From a checkpoint of a small mixture-of-experts model trained on Wikipedia.
Size: 9 layers, width 128, vocabulary 8192.
Training: a variant of Muon for the experts, 299M tokens.
Below are experts of layer 3 (counted from 0) of a mixture-of-experts language model. Rows are named router (the router's row for the expert), gate (a neuron's input weights, with its number), up (a neuron's input weights, with its number), down (a neuron's output weights, with its number) and show model dimensions 0-127. Each number is 50 + 15 x the weight over its row's rms, rounded and kept within 0 to 99.
After each expert's rows: a language model's description of what the expert responds to. This comes from a sample of Wikipedia text that the model never trained on.

# expert 54
router:49 69 41 50 58 59 31 61 51 21 14 56 35 43 39 50 66 31 47 35 69 22 36 39 52 59 48 36 43 58 22 53 26 57 69 23 73 57 49 67 51 35 46 34 24 44 25 14 50 51 41 72 32 43 43 30 66 85 58 30 69 54 45 40 38 26 49 51 52 67 43 50 57 45 35 58 55 49 73 67 43 33 55 47 44 51 63 72 45 35 52 39 54 34 73 54 31 54 82 26 50 52 56 49 39 47 57 49 61 30 58 68 63 45 76 53 61 60 70 52 27 83 62 54 48 45 15 57
gate1:55 64 44 10 47 53 57 57 49 57 37 55 43 33 39 75 45 71 46 44 81 36 63 47 64 57 61 24 76 55 45 64 79 62 62 54 55 67 57 35 46 41 42 39 46 26 71 58 41 40 46 50 31 44 42 42 70 94 39 43 32 38 36 17 48 64 22 59 59 52 39 68 41 56 50 36 52 56 43 40 48 37 66 58 62 53 30 41 43 34 50 61 55 43 70 71 67 36 56 19 91 41 44 47 63 53 46 35 52 42 37 44 54 65 37 92 55 88 42 56 38 60 41 61 45 62 30 59
up1:74 55 75 38 34 50 41 58 55 39 57 42 49 63 36 59 60 57 33 38 54 51 48 35 33 62 14 64 37 49 64 71 41 37 73 61 37 32 61 52 40 80 35 72 41 69 66 57 38 52 29 51 28 48 64 51 30 24 60 36 49 51 31 51 58 55 65 38 57 56 38 47 46 42 47 49 58 83 50 33 54 64 53 30 57 56 42 78 57 02 53 45 25 57 76 71 69 65 23 66 79 46 46 44 33 45 52 41 43 57 38 48 57 60 43 64 64 75 46 55 81 50 11 34 72 53 50 66
down1:54 49 54 39 37 52 28 49 32 44 40 65 42 51 50 79 39 65 45 38 91 78 47 32 69 41 58 36 60 61 40 44 58 39 39 62 41 39 69 44 43 39 60 43 23 39 92 51 40 22 38 40 34 75 56 58 49 63 52 36 41 29 29 56 42 58 47 33 71 39 54 66 38 65 53 55 55 74 39 21 50 47 62 61 42 60 19 29 12 55 47 66 50 27 49 47 57 14 68 43 72 42 17 40 56 40 62 50 58 46 57 63 62 50 47 49 72 53 69 79 67 48 59 71 65 65 45 57
Suffix pieces ending words, such as -ing, -s, -ed, -ations, -ure, plus whole common nouns and past verbs like building, moved, wrote.

# expert 44
router:44 48 56 82 58 55 24 36 50 58 29 59 36 56 33 63 67 49 53 53 64 15 52 17 48 51 37 56 57 67 17 63 23 72 63 57 47 73 59 38 44 54 87 38 31 66 49 17 30 40 29 63 37 54 54 50 52 55 71 31 73 46 44 36 48 34 54 46 39 50 38 87 67 36 56 07 38 69 61 62 44 45 38 39 37 60 50 64 53 41 47 58 56 64 65 46 60 35 58 56 65 36 60 65 56 61 84 56 15 36 45 72 48 56 65 55 52 49 57 59 26 56 41 53 58 52 46 68
gate0:52 43 52 69 50 56 46 46 35 46 48 44 51 60 61 81 54 63 23 44 46 56 78 27 50 62 54 48 66 65 40 50 50 45 47 45 50 32 60 43 57 50 59 21 39 39 36 64 30 69 27 65 37 46 57 53 46 46 39 24 17 57 45 56 66 35 72 65 39 44 13 58 85 30 24 63 46 54 44 47 52 59 39 56 55 77 59 23 64 62 60 39 33 53 82 60 92 51 49 48 35 39 57 68 70 55 55 54 20 59 50 74 63 45 76 67 46 40 61 58 39 48 53 31 18 78 64 69
up0:68 51 69 90 42 52 49 38 41 20 65 59 21 67 76 62 54 62 45 35 57 44 54 25 55 57 71 56 48 39 31 41 61 24 50 39 67 67 49 42 36 55 46 67 44 79 57 42 71 55 47 23 42 78 25 68 61 37 66 49 36 25 49 55 48 65 55 57 43 59 26 37 53 27 70 64 69 71 51 46 37 37 39 39 59 66 47 53 67 68 60 87 45 50 36 48 66 69 45 44 51 17 61 48 58 47 44 52 50 62 56 82 63 73 34 47 57 62 41 63 69 70 47 81 41 65 49 33
down0:54 58 45 64 39 72 30 44 37 72 51 59 26 58 86 60 23 59 27 50 29 46 66 61 06 22 73 58 46 38 43 49 43 46 30 95 30 57 54 36 25 72 45 74 18 50 46 53 51 51 33 52 61 58 63 51 59 62 37 61 36 27 48 54 37 73 62 52 36 35 46 38 36 53 50 40 61 55 51 55 47 58 67 50 51 44 47 28 61 79 34 70 61 28 46 40 59 45 37 52 40 64 65 48 52 75 58 46 49 40 59 65 46 53 50 51 40 60 29 28 65 74 15 33 69 48 49 41
Adjectives and modifier words after an article, before a noun, e.g. heavy objects, sexual abuse, new, local, public.

# expert 53
router:31 46 44 47 35 38 50 48 52 34 10 38 59 42 37 68 69 39 46 38 77 59 29 65 74 68 26 44 62 63 47 60 43 75 43 31 48 68 49 58 54 61 52 32 53 42 05 59 12 37 41 35 36 39 35 45 57 78 59 65 51 76 56 30 61 31 62 63 28 46 46 56 64 44 41 36 58 59 89 68 37 40 21 46 26 60 27 55 30 57 51 51 33 64 76 68 56 76 54 46 52 44 45 65 69 60 42 45 39 37 43 63 40 47 72 62 60 45 74 45 41 53 44 60 53 64 66 53
gate2:47 53 24 56 45 49 56 54 42 52 49 59 38 45 64 31 35 35 64 46 50 54 31 54 29 52 62 75 43 44 62 54 65 79 73 36 34 25 52 32 32 51 28 50 52 44 37 17 56 46 31 37 29 57 82 76 47 52 65 48 37 88 59 69 48 54 29 41 55 06 53 53 60 38 44 37 52 43 61 73 45 43 28 57 63 58 45 58 46 55 22 62 33 76 44 84 36 38 69 57 35 71 47 68 70 53 45 65 32 21 57 66 43 68 57 51 39 69 64 42 34 65 36 47 30 44 61 32
up2:47 44 47 73 46 44 47 43 44 46 35 52 47 60 49 59 30 79 61 57 32 45 52 46 63 51 47 67 71 56 49 46 58 44 36 83 66 73 40 50 50 75 87 21 65 67 52 61 35 43 50 54 58 57 45 28 54 28 36 24 41 53 72 68 51 50 30 46 71 50 34 36 22 58 05 58 43 68 67 25 51 48 40 33 47 38 30 67 35 48 58 32 56 68 48 60 30 70 67 40 77 77 47 54 50 17 55 54 44 58 16 44 16 52 38 51 43 62 44 60 40 33 37 55 53 53 59 24
down2:66 80 65 87 48 47 43 39 38 58 54 51 53 28 55 38 62 59 75 40 33 49 30 33 15 69 58 34 66 74 19 41 33 57 52 27 48 48 43 55 41 46 65 39 44 39 57 43 59 19 54 63 42 90 34 53 62 43 42 50 54 58 51 32 56 29 54 71 48 62 53 14 52 46 34 37 62 68 57 34 41 63 25 40 53 41 58 75 28 46 49 50 71 61 52 56 66 37 57 68 69 47 29 61 53 55 54 81 56 59 67 45 42 27 56 72 43 53 70 56 82 59 38 58 73 51 75 48
Commas, and, semicolons and list separators between items, names and descriptions, dates and clauses, as in "Shahini, Albanian singer".

# expert 18
router:53 65 71 55 50 60 47 50 70 42 00 59 52 33 37 60 82 48 65 38 65 33 49 48 58 39 31 53 20 68 34 71 60 53 65 52 62 54 69 54 39 68 55 31 69 42 42 52 08 47 22 45 30 37 48 55 52 62 48 55 99 55 59 31 48 37 48 40 39 45 40 54 62 48 41 33 39 76 69 64 68 67 41 48 40 42 16 80 46 56 46 48 54 35 79 75 55 50 72 59 54 51 30 62 64 43 48 47 44 37 43 64 57 64 49 59 51 38 81 52 51 56 73 42 40 61 53 52
gate3:79 54 72 37 33 68 62 50 39 68 34 31 46 56 53 39 69 53 76 47 66 44 35 44 31 60 47 42 28 56 46 71 23 47 59 55 59 43 81 10 56 45 28 47 68 26 56 56 57 44 47 55 21 49 39 71 48 78 37 50 57 56 61 43 59 36 21 37 56 18 62 52 72 54 65 30 53 57 28 40 69 42 41 34 54 37 49 53 50 54 64 38 49 32 40 59 55 41 46 48 44 56 27 45 43 56 63 35 06 26 39 76 60 46 63 59 46 27 58 37 55 76 69 44 47 30 60 83
up3:61 37 62 36 52 54 32 46 78 34 42 31 47 42 72 63 53 67 42 50 29 57 71 39 52 51 62 43 42 59 54 36 47 36 11 61 33 52 66 41 40 52 47 43 74 52 49 53 62 37 68 33 14 57 41 44 46 33 74 23 56 46 74 44 10 37 37 64 41 70 40 25 76 51 28 28 59 42 19 49 44 65 32 40 55 69 42 33 39 26 58 64 30 55 38 66 30 35 55 67 38 53 37 53 72 53 22 34 50 57 46 46 44 67 38 64 39 69 18 54 43 31 68 71 63 58 46 43
down3:61 55 45 49 55 59 55 39 24 59 48 53 95 57 54 62 75 33 43 69 45 66 59 53 49 26 43 62 37 40 52 50 47 67 37 92 49 30 57 41 37 32 36 64 77 50 66 65 61 45 41 35 55 52 61 27 67 43 09 85 40 56 29 59 44 36 38 50 56 37 54 58 45 53 38 37 65 86 23 25 56 30 54 51 47 24 32 50 43 42 31 44 43 59 57 66 30 44 32 61 48 75 39 35 70 41 54 41 24 49 77 51 60 42 53 11 57 49 46 50 69 50 46 40 61 36 44 64
Pipe and semicolon separators in sports, election and statistics tables, such as between Pts; and Name, or Year | Team | W | L.

# expert 52
router:36 49 47 47 38 45 58 42 47 50 23 50 46 49 38 63 67 38 46 21 74 46 37 61 72 79 28 53 59 68 54 67 42 72 50 35 40 63 53 49 47 53 52 18 69 40 17 46 14 30 51 43 45 40 50 35 48 79 74 65 61 58 57 33 43 26 50 58 23 41 48 53 62 33 23 26 53 51 80 66 33 46 30 36 22 66 25 60 28 50 31 52 35 67 74 64 49 74 58 42 39 48 56 70 68 55 49 47 50 36 34 64 57 38 68 67 73 54 73 38 47 73 48 60 49 60 63 57
gate5:25 53 64 52 49 55 33 27 57 43 33 46 59 63 37 50 42 72 44 70 30 22 27 67 47 64 38 27 56 58 56 43 44 35 63 12 59 71 62 55 39 84 71 61 45 34 57 36 32 59 40 35 82 50 39 56 76 44 71 46 50 59 44 43 46 57 46 46 41 50 56 65 59 73 54 79 36 60 60 58 69 41 33 21 30 60 46 58 12 44 52 50 64 45 42 29 64 65 50 49 58 38 51 58 34 45 40 59 77 26 66 27 81 59 76 51 62 39 60 72 62 54 48 23 60 58 26 49
up5:30 34 59 64 27 72 69 35 63 63 47 41 67 56 55 37 50 45 63 34 60 67 46 45 24 37 55 47 56 35 66 47 46 23 56 16 37 38 55 41 54 26 53 46 15 37 32 63 69 58 50 28 47 53 58 71 71 52 48 52 28 48 64 36 51 68 65 42 34 55 61 56 43 45 38 29 37 40 53 52 56 53 53 38 27 47 50 60 18 84 83 21 40 58 46 54 53 50 31 33 61 24 43 47 15 31 67 41 45 38 63 41 57 43 31 58 62 56 71 72 77 47 38 64 71 62 19 60
down5:43 29 47 66 61 50 20 43 60 73 47 28 57 48 70 32 75 62 67 42 58 88 66 32 35 65 65 67 38 45 35 57 49 37 36 36 21 30 38 51 59 23 46 29 51 28 30 61 53 62 61 42 38 34 33 53 46 67 39 90 40 44 66 62 56 52 53 49 38 54 23 36 45 40 56 21 62 40 49 42 41 37 56 61 59 55 47 51 29 70 44 49 26 59 43 51 53 53 45 52 67 48 50 20 66 57 43 48 52 63 49 42 49 08 40 41 79 31 63 36 39 53 47 85 84 60 52 37
Commas, periods and coordinating words that end or join clauses and list items in prose: and, but, or, which.

# expert 5
router:52 77 59 85 47 49 55 50 42 39 38 55 32 73 56 63 94 50 66 47 63 32 40 19 44 62 43 27 26 77 23 69 46 44 60 43 74 50 28 56 60 47 67 31 68 55 39 58 34 42 33 36 15 31 55 25 43 74 48 53 91 75 49 51 49 45 57 57 53 48 29 59 73 56 59 41 30 50 51 55 30 68 38 44 46 57 42 84 41 56 37 59 59 54 60 55 53 43 53 44 49 73 47 50 58 29 65 43 35 31 61 53 40 63 58 59 56 65 72 42 48 59 76 61 45 61 51 80
gate17:69 49 39 20 71 65 49 41 44 35 41 45 51 47 43 73 48 67 47 45 58 50 57 38 46 53 51 39 32 58 55 16 42 36 53 48 14 49 45 34 50 49 57 53 74 62 46 41 41 18 22 17 74 26 27 40 43 59 67 48 41 45 37 61 42 49 61 58 62 31 29 33 29 51 51 67 39 50 29 55 28 47 29 36 31 66 05 55 42 53 45 26 49 85 59 65 37 52 60 41 16 23 70 39 59 38 43 43 54 53 54 43 40 63 31 73 62 41 68 67 66 32 44 50 49 59 43 28
up17:44 39 35 56 49 16 49 67 52 23 52 65 17 54 37 58 68 49 35 52 39 53 67 50 64 51 36 39 35 42 64 69 42 56 44 49 38 36 72 45 30 38 51 39 31 35 58 56 49 62 54 45 63 41 50 77 23 60 62 52 54 55 74 68 43 40 37 20 32 25 35 70 77 51 64 45 46 34 22 64 39 67 42 66 38 74 54 75 53 40 66 63 38 41 26 53 53 79 42 58 65 99 55 40 43 42 36 22 29 47 52 55 45 53 64 76 34 37 59 47 37 64 66 61 37 43 69 53
down17:32 65 36 43 25 38 55 45 39 43 32 45 26 52 46 56 09 49 62 53 34 45 41 51 56 53 30 78 43 33 37 44 45 50 45 48 40 63 22 53 37 99 52 71 42 63 32 47 74 32 32 56 50 49 47 53 42 43 52 31 50 50 77 58 71 90 62 48 56 32 36 60 70 44 35 48 62 76 63 37 29 35 57 52 35 53 23 59 33 36 66 67 74 50 77 49 57 34 47 33 47 52 50 51 49 37 70 37 84 62 52 72 38 43 57 52 57 48 30 45 49 48 46 34 36 52 39 36
Single digits within multi-digit numbers, years, statistics and table figures, such as the 0 in 2005 or 5 in 65.

# expert 31
router:43 51 28 63 56 52 35 29 75 65 45 72 61 66 30 64 58 70 63 22 49 45 27 41 65 66 47 31 47 59 36 66 21 48 77 48 67 66 37 58 34 61 67 29 57 40 26 16 31 24 44 62 41 62 41 41 38 59 55 44 64 68 45 38 60 25 62 73 57 32 08 66 60 47 38 44 35 56 64 56 54 48 46 49 57 63 43 54 41 70 32 60 55 51 77 66 37 50 75 46 77 33 67 63 63 53 64 64 23 53 43 57 49 61 57 51 49 25 61 55 36 76 65 63 44 52 20 46
gate0:62 64 28 44 54 56 58 53 53 71 68 54 60 62 69 43 67 68 37 42 49 62 34 49 51 44 24 29 32 49 29 45 49 72 44 41 49 54 36 42 40 56 74 65 24 48 53 14 27 43 83 67 23 43 31 47 41 47 42 49 37 68 59 52 33 41 50 65 33 21 32 52 59 37 63 56 45 43 66 44 53 57 54 54 43 38 81 62 91 53 29 62 56 51 77 54 64 54 61 46 69 51 32 50 77 64 32 60 52 66 15 66 40 32 78 60 63 36 70 75 60 39 29 47 44 47 28 34
up0:57 75 56 41 49 49 10 83 64 79 55 29 61 45 57 41 37 57 73 49 48 53 45 71 36 38 74 67 56 65 33 50 41 74 63 83 36 50 63 44 52 42 59 34 54 62 63 52 34 59 43 45 24 77 34 47 50 38 33 34 31 03 43 46 46 55 26 58 63 68 35 73 53 35 35 50 27 17 50 53 63 53 62 31 58 59 58 58 46 59 42 31 37 48 59 69 50 70 79 46 48 46 61 51 29 48 49 63 47 62 37 40 39 82 52 46 40 80 56 36 50 44 31 46 62 66 56 65
down0:70 56 70 59 88 55 52 48 61 31 49 30 58 31 52 52 42 15 39 46 57 35 59 09 40 42 52 78 33 53 41 35 32 52 53 34 43 76 27 39 76 35 30 84 42 61 30 43 39 55 62 48 54 25 58 49 45 36 37 36 57 62 35 10 58 41 55 51 58 67 62 39 52 22 67 50 57 47 42 77 67 59 47 46 45 59 34 64 44 56 49 79 22 51 77 38 42 37 35 70 39 35 35 39 41 46 48 44 59 66 30 33 49 58 73 56 66 48 42 57 57 21 41 37 58 63 64 51
Agent and nationality suffixes and role nouns in biographies, such as chem-ist, business-man, recip-ient, member, coach, American.

# expert 55
router:55 64 41 70 42 35 48 56 66 68 16 80 62 69 62 66 84 30 49 31 62 39 39 57 59 58 42 08 43 50 31 61 58 59 44 50 29 47 42 74 28 50 55 46 50 60 44 29 40 30 41 50 33 32 48 37 44 59 72 29 62 58 50 44 41 08 65 49 65 52 19 56 57 24 52 26 53 49 55 63 68 53 52 49 37 67 18 66 43 79 50 56 63 56 71 46 43 52 46 50 51 74 49 70 69 67 50 64 43 14 58 55 55 60 69 48 46 51 49 25 49 59 77 64 46 68 50 42
gate57:52 55 63 58 61 80 36 32 56 80 53 59 31 34 23 65 60 54 52 50 47 51 46 67 74 70 29 43 68 45 31 56 52 53 57 47 50 76 29 61 84 54 26 50 23 58 63 26 68 60 31 68 34 32 66 32 59 66 50 51 23 68 46 45 34 43 40 60 63 18 57 43 43 38 69 44 75 59 58 57 49 33 53 42 13 61 23 62 47 63 72 36 43 55 33 49 43 47 17 49 54 32 67 44 76 31 60 54 49 41 75 62 44 46 43 65 57 59 48 48 33 40 85 33 58 52 35 51
up57:64 47 50 45 62 41 66 38 24 49 77 69 39 40 49 37 41 50 74 49 50 66 30 61 62 85 46 62 26 74 39 60 50 47 56 31 62 55 47 39 25 57 45 59 83 77 56 50 47 57 37 61 47 57 50 39 52 31 70 14 56 76 57 39 80 52 47 45 55 60 50 39 32 67 65 42 75 66 63 47 37 48 29 59 71 81 68 55 45 60 57 57 43 46 57 44 55 68 40 73 25 36 56 64 70 66 33 69 64 48 41 56 40 49 23 50 25 19 73 49 45 53 29 40 72 49 53 81
down57:59 77 56 21 95 47 25 49 31 44 65 43 98 65 40 39 37 51 40 57 64 57 73 31 78 47 57 64 38 53 28 59 58 70 42 57 43 47 63 54 36 33 59 38 72 47 51 26 68 47 58 55 63 35 59 35 52 86 28 48 04 53 66 58 49 58 55 54 57 65 53 36 42 58 32 84 39 34 54 71 31 44 51 54 40 57 58 43 52 53 35 59 59 32 59 44 74 63 46 69 40 62 55 71 24 46 53 45 52 40 51 53 51 65 26 31 26 39 41 51 55 50 47 45 32 53 52 69
Middle syllables of scientific, taxonomic and foreign words, such as Spor-ob-olus, anaer-ob-ic, Zanz-ib-ar, plus apostrophes and prime marks.

# expert 13
router:37 55 36 61 38 49 27 53 59 24 17 43 35 24 38 41 60 19 56 14 51 53 42 38 36 44 39 25 61 50 37 52 44 56 67 26 73 39 38 68 44 73 48 39 24 64 31 33 51 42 29 76 24 52 44 34 56 91 43 29 79 60 53 45 40 52 76 36 61 60 28 53 41 44 41 59 55 55 74 57 59 39 21 49 50 59 34 56 17 38 40 43 64 30 63 43 34 59 62 44 51 57 40 58 38 44 58 70 54 39 52 67 62 38 73 60 41 59 67 50 44 71 81 63 49 37 55 53
gate0:65 67 44 79 52 52 24 39 54 48 46 39 45 44 41 42 41 20 59 41 56 57 33 27 59 56 59 42 31 44 36 45 47 42 45 65 65 53 48 16 40 19 33 43 59 57 40 51 35 47 65 64 46 29 29 45 67 65 36 21 47 63 67 64 47 61 84 41 40 63 63 49 46 25 44 63 57 51 59 53 71 65 89 45 58 43 53 75 09 52 61 40 61 56 49 55 52 60 29 45 69 85 30 36 54 45 53 70 48 46 47 03 52 52 61 36 30 36 76 66 75 57 50 57 47 64 53 63
up0:56 32 60 44 33 45 30 51 35 70 29 57 42 74 45 73 62 43 55 36 62 50 61 59 51 41 31 53 52 60 40 39 41 53 31 69 53 48 47 19 47 42 61 53 52 67 30 30 39 79 67 53 65 54 55 38 40 59 78 57 30 42 53 54 71 74 53 76 36 56 58 65 51 53 73 84 59 61 74 51 17 90 56 99 38 27 59 61 46 54 60 38 54 35 55 57 52 60 46 46 23 59 43 48 41 44 52 68 53 24 57 42 35 49 47 72 36 47 64 74 47 80 50 46 41 30 59 35
down0:27 00 55 53 49 47 33 55 47 75 40 68 41 47 36 80 56 33 56 69 52 74 36 24 35 80 44 55 43 49 43 32 56 40 46 30 57 55 47 45 37 44 44 68 45 74 33 33 73 55 39 61 48 39 57 45 45 69 47 41 55 43 76 57 43 63 34 67 24 47 50 82 50 47 33 47 49 28 55 53 59 73 36 55 58 37 53 73 40 52 32 32 50 47 40 69 74 70 32 25 32 50 52 63 36 42 48 30 61 53 65 41 49 40 46 69 18 41 61 43 61 47 42 52 65 81 58 46
Word-final plural or suffix pieces (s, ers, ions, ments, idae) and last digits of numbers, as in CTMs, levels, 1962.

# expert 46
router:49 59 43 87 41 50 69 41 58 48 28 78 31 41 42 57 86 30 68 52 61 27 55 45 47 50 32 25 30 50 25 73 32 77 85 66 58 54 28 65 52 62 50 31 57 54 30 55 44 44 18 43 17 43 50 58 58 57 50 58 99 64 36 50 59 54 37 48 58 38 47 59 58 35 43 27 42 55 44 49 38 74 26 59 42 64 54 70 27 67 28 48 61 33 69 66 50 43 54 27 44 57 49 50 39 30 66 54 44 23 41 60 41 43 48 54 50 56 65 59 58 58 74 57 50 43 43 51
gate0:34 44 53 71 42 33 63 32 36 28 33 44 41 56 33 24 34 34 47 61 42 44 72 53 65 48 63 45 54 43 52 35 29 64 44 38 44 45 40 45 41 53 49 35 47 74 58 41 61 72 70 35 31 50 56 40 99 58 45 38 70 42 28 39 30 65 49 49 32 57 64 59 62 45 77 25 55 46 45 45 61 25 82 70 49 59 39 54 24 34 73 55 69 16 47 56 51 52 79 49 42 42 53 54 62 15 55 10 69 41 58 59 31 55 39 58 63 54 61 55 42 74 31 49 33 49 61 48
up0:36 50 22 39 79 69 94 60 42 48 39 54 69 55 51 55 26 45 48 58 61 54 75 39 52 21 38 33 29 69 43 47 60 70 43 57 42 56 46 66 82 63 55 73 58 21 46 66 48 52 67 28 48 50 63 43 98 73 64 50 38 25 36 48 36 62 66 66 50 53 25 57 62 51 24 63 51 83 41 55 47 52 62 49 72 37 55 53 33 63 37 47 52 62 67 66 68 32 53 56 40 52 50 33 39 41 68 39 51 51 48 71 36 46 34 24 43 68 48 30 44 73 40 40 45 50 38 38
down0:48 48 47 52 17 49 55 56 44 22 49 70 37 09 56 58 56 63 81 51 48 58 49 61 66 55 58 66 57 34 53 54 43 37 50 39 54 58 59 58 32 59 53 50 35 62 32 65 39 68 40 69 63 27 51 42 61 56 76 66 51 30 38 34 44 76 26 38 78 21 57 45 38 59 46 61 67 56 50 53 25 27 28 41 58 48 03 65 59 46 56 50 27 33 90 65 73 50 46 52 20 39 63 42 63 66 50 33 55 40 38 29 67 64 26 55 44 38 60 50 49 57 36 57 19 55 61 56
Non-year digits in stats tables and measurements: scores, heights, percentages, vote counts and coordinates such as 5–7, 6–8, 55.53%.

# expert 41
router:56 76 67 60 49 59 58 53 59 38 31 65 47 70 49 61 77 53 42 39 61 54 28 35 81 51 46 31 54 58 20 71 54 56 58 46 70 58 48 51 60 56 51 41 41 56 30 51 36 49 43 52 38 44 50 69 35 77 57 57 62 62 40 56 34 48 70 38 50 51 51 67 44 55 51 43 41 52 59 57 67 50 20 63 31 71 21 62 54 43 78 47 75 58 73 68 39 39 45 29 48 33 44 77 51 16 47 27 28 60 34 75 32 50 69 60 90 61 52 49 58 61 81 33 40 60 35 91
gate4:48 62 38 36 48 69 39 41 57 40 67 60 63 43 56 47 54 61 45 46 47 47 41 62 47 52 59 12 62 67 57 53 51 62 63 71 61 34 53 31 45 49 32 25 70 45 31 58 28 72 41 74 51 37 51 48 44 54 43 50 52 59 42 53 32 39 62 36 43 70 54 67 41 40 44 46 41 52 66 70 63 95 60 31 49 57 30 54 59 43 99 52 61 31 52 40 43 41 50 37 63 40 79 39 24 39 48 31 47 62 28 65 17 54 79 53 64 56 61 57 45 55 62 35 66 54 26 99
up4:58 42 47 31 55 37 37 62 51 91 56 38 50 58 68 25 66 55 42 54 57 45 57 87 73 59 56 38 61 42 38 38 25 59 64 29 62 60 85 34 35 56 84 12 46 47 26 32 40 21 47 50 47 59 43 53 26 72 34 65 64 58 51 40 57 48 36 74 47 52 63 33 43 75 32 41 39 44 46 66 26 50 44 47 45 45 32 49 36 35 60 64 56 43 65 22 56 18 43 36 49 78 56 57 44 61 69 43 60 44 52 64 42 45 57 42 57 57 29 63 39 21 62 56 22 56 35 59
down4:53 48 65 35 59 50 61 46 54 64 39 61 50 62 49 42 60 47 47 97 57 48 48 44 74 42 39 42 69 53 62 54 45 43 30 58 80 44 18 65 59 71 41 63 61 44 43 42 53 70 27 41 56 66 38 25 43 59 45 36 55 82 42 24 47 29 44 89 63 41 56 29 60 49 51 13 28 80 55 39 58 57 47 43 48 79 63 65 77 42 61 66 78 39 77 61 50 48 57 32 34 64 60 44 74 50 53 45 62 30 55 35 56 83 31 62 48 47 43 48 22 39 51 58 47 36 34 67
Mixed fragments after capital or short pieces, like ag in Riksdag or Rag, d in odds, and 1 beginning years like 1948.

# expert 38
router:46 52 64 51 48 58 52 74 45 61 38 46 40 44 49 59 67 44 52 13 53 51 29 56 63 70 33 52 53 73 52 73 37 79 59 53 51 45 40 41 41 31 58 51 58 61 25 31 05 35 41 68 33 32 56 40 54 67 48 39 58 76 62 39 52 35 42 21 48 41 50 59 85 25 32 17 44 53 75 68 37 46 49 44 28 59 40 60 34 49 54 57 40 63 61 52 55 81 84 52 54 40 35 44 75 56 51 37 45 34 41 77 51 44 60 48 74 59 53 30 45 98 55 47 47 67 49 49
gate1:60 37 44 70 59 55 50 60 35 27 69 27 44 52 75 68 27 20 68 49 61 56 71 55 53 19 38 37 46 73 18 40 23 67 46 41 55 43 35 34 33 48 73 56 45 46 24 73 46 64 51 70 68 78 58 47 38 30 41 77 52 55 50 63 55 70 33 52 66 40 18 59 51 45 60 33 47 37 62 56 54 51 84 35 58 27 49 41 41 59 27 60 34 53 79 58 42 54 59 49 53 56 63 27 64 74 40 59 43 65 55 67 36 50 54 32 70 59 86 47 68 41 58 53 62 32 43 51
up1:69 44 57 62 41 18 46 81 47 36 61 49 43 43 37 76 68 45 28 49 37 43 59 33 61 45 27 36 68 48 35 27 73 66 47 63 46 47 35 35 26 39 43 34 32 36 35 69 50 41 45 49 66 43 58 67 47 52 65 84 45 47 56 55 72 60 46 50 45 58 40 61 15 57 44 55 56 27 41 53 30 78 68 57 49 52 61 53 43 51 57 27 43 31 56 31 48 44 49 57 75 40 61 43 74 68 82 41 44 46 66 83 99 74 34 68 52 58 42 58 43 64 45 77 64 67 46 46
down1:49 54 64 46 27 47 50 44 37 48 67 53 60 36 50 48 37 61 69 53 28 22 80 64 66 68 52 64 68 63 33 46 44 49 46 67 53 79 48 23 44 40 50 56 44 58 58 55 63 41 35 34 69 50 56 65 56 46 52 43 64 48 69 41 55 39 61 53 38 38 70 31 03 42 31 24 48 39 39 67 60 54 62 67 51 61 53 36 47 54 73 61 47 37 61 44 51 39 54 69 59 58 46 46 51 62 90 45 52 71 21 87 98 67 29 51 70 64 28 60 39 76 63 53 28 42 68 57
Common connecting words in running prose: was, is, were, and, that, which, commas, plus adverbs such as usually, yet, relatively.

# expert 49
router:29 78 63 66 56 51 72 63 53 64 25 44 47 57 40 68 62 41 49 31 41 38 42 23 61 40 41 33 58 60 60 67 57 57 48 59 48 58 29 59 54 54 71 56 51 72 49 40 37 23 51 56 35 23 51 48 35 58 44 47 63 67 53 39 58 61 46 53 34 24 40 64 57 26 64 37 48 57 67 76 57 67 43 58 23 68 25 75 56 58 49 69 41 48 75 67 49 43 74 21 32 72 41 73 76 38 56 30 31 07 41 68 54 65 45 50 40 67 60 24 24 58 73 68 62 40 52 60
gate4:56 62 69 38 44 62 61 60 78 45 59 45 31 45 38 30 41 57 39 42 40 62 42 29 43 53 44 54 53 49 72 65 60 47 26 30 53 57 60 53 55 50 48 53 53 71 27 25 35 44 68 63 29 43 66 33 46 52 13 41 78 42 54 48 55 61 34 79 23 31 67 50 54 48 89 50 15 42 38 55 65 61 43 39 50 50 28 63 52 39 70 78 46 47 52 19 81 26 69 53 46 40 49 58 49 45 75 51 21 55 31 56 47 47 64 43 81 67 75 66 36 40 53 43 49 76 54 71
up4:47 40 43 37 43 42 41 75 28 51 54 59 73 47 53 43 52 62 53 53 44 34 71 42 00 42 35 62 69 67 27 63 64 56 38 11 36 48 86 50 39 61 41 58 35 27 54 39 50 31 42 51 47 58 49 52 48 60 51 46 62 55 62 42 63 56 60 50 68 42 69 49 22 86 42 86 45 56 43 36 47 32 48 71 52 45 67 48 51 37 38 77 51 45 29 53 64 63 58 51 66 49 46 54 68 38 70 39 43 27 95 41 35 64 48 22 59 50 58 30 32 30 67 46 32 68 42 37
down4:52 48 25 50 55 65 55 28 63 44 46 50 64 67 53 31 24 54 42 53 45 41 70 75 34 40 65 42 57 42 42 40 25 36 44 61 68 24 44 85 28 57 47 40 51 41 66 37 69 80 33 71 28 36 40 55 62 79 43 57 51 61 47 45 67 31 44 66 56 76 43 58 77 56 55 48 49 50 53 66 30 37 48 49 60 68 51 71 35 52 20 81 13 70 61 57 23 28 62 39 68 48 54 61 53 34 46 61 51 58 26 61 57 25 42 39 27 46 76 64 45 49 57 56 69 29 32 63
Second syllable pieces inside foreign personal and place names after a capital letter, like A-ri-as, S-hen-zhen, Is-id-ore, P-aj-a.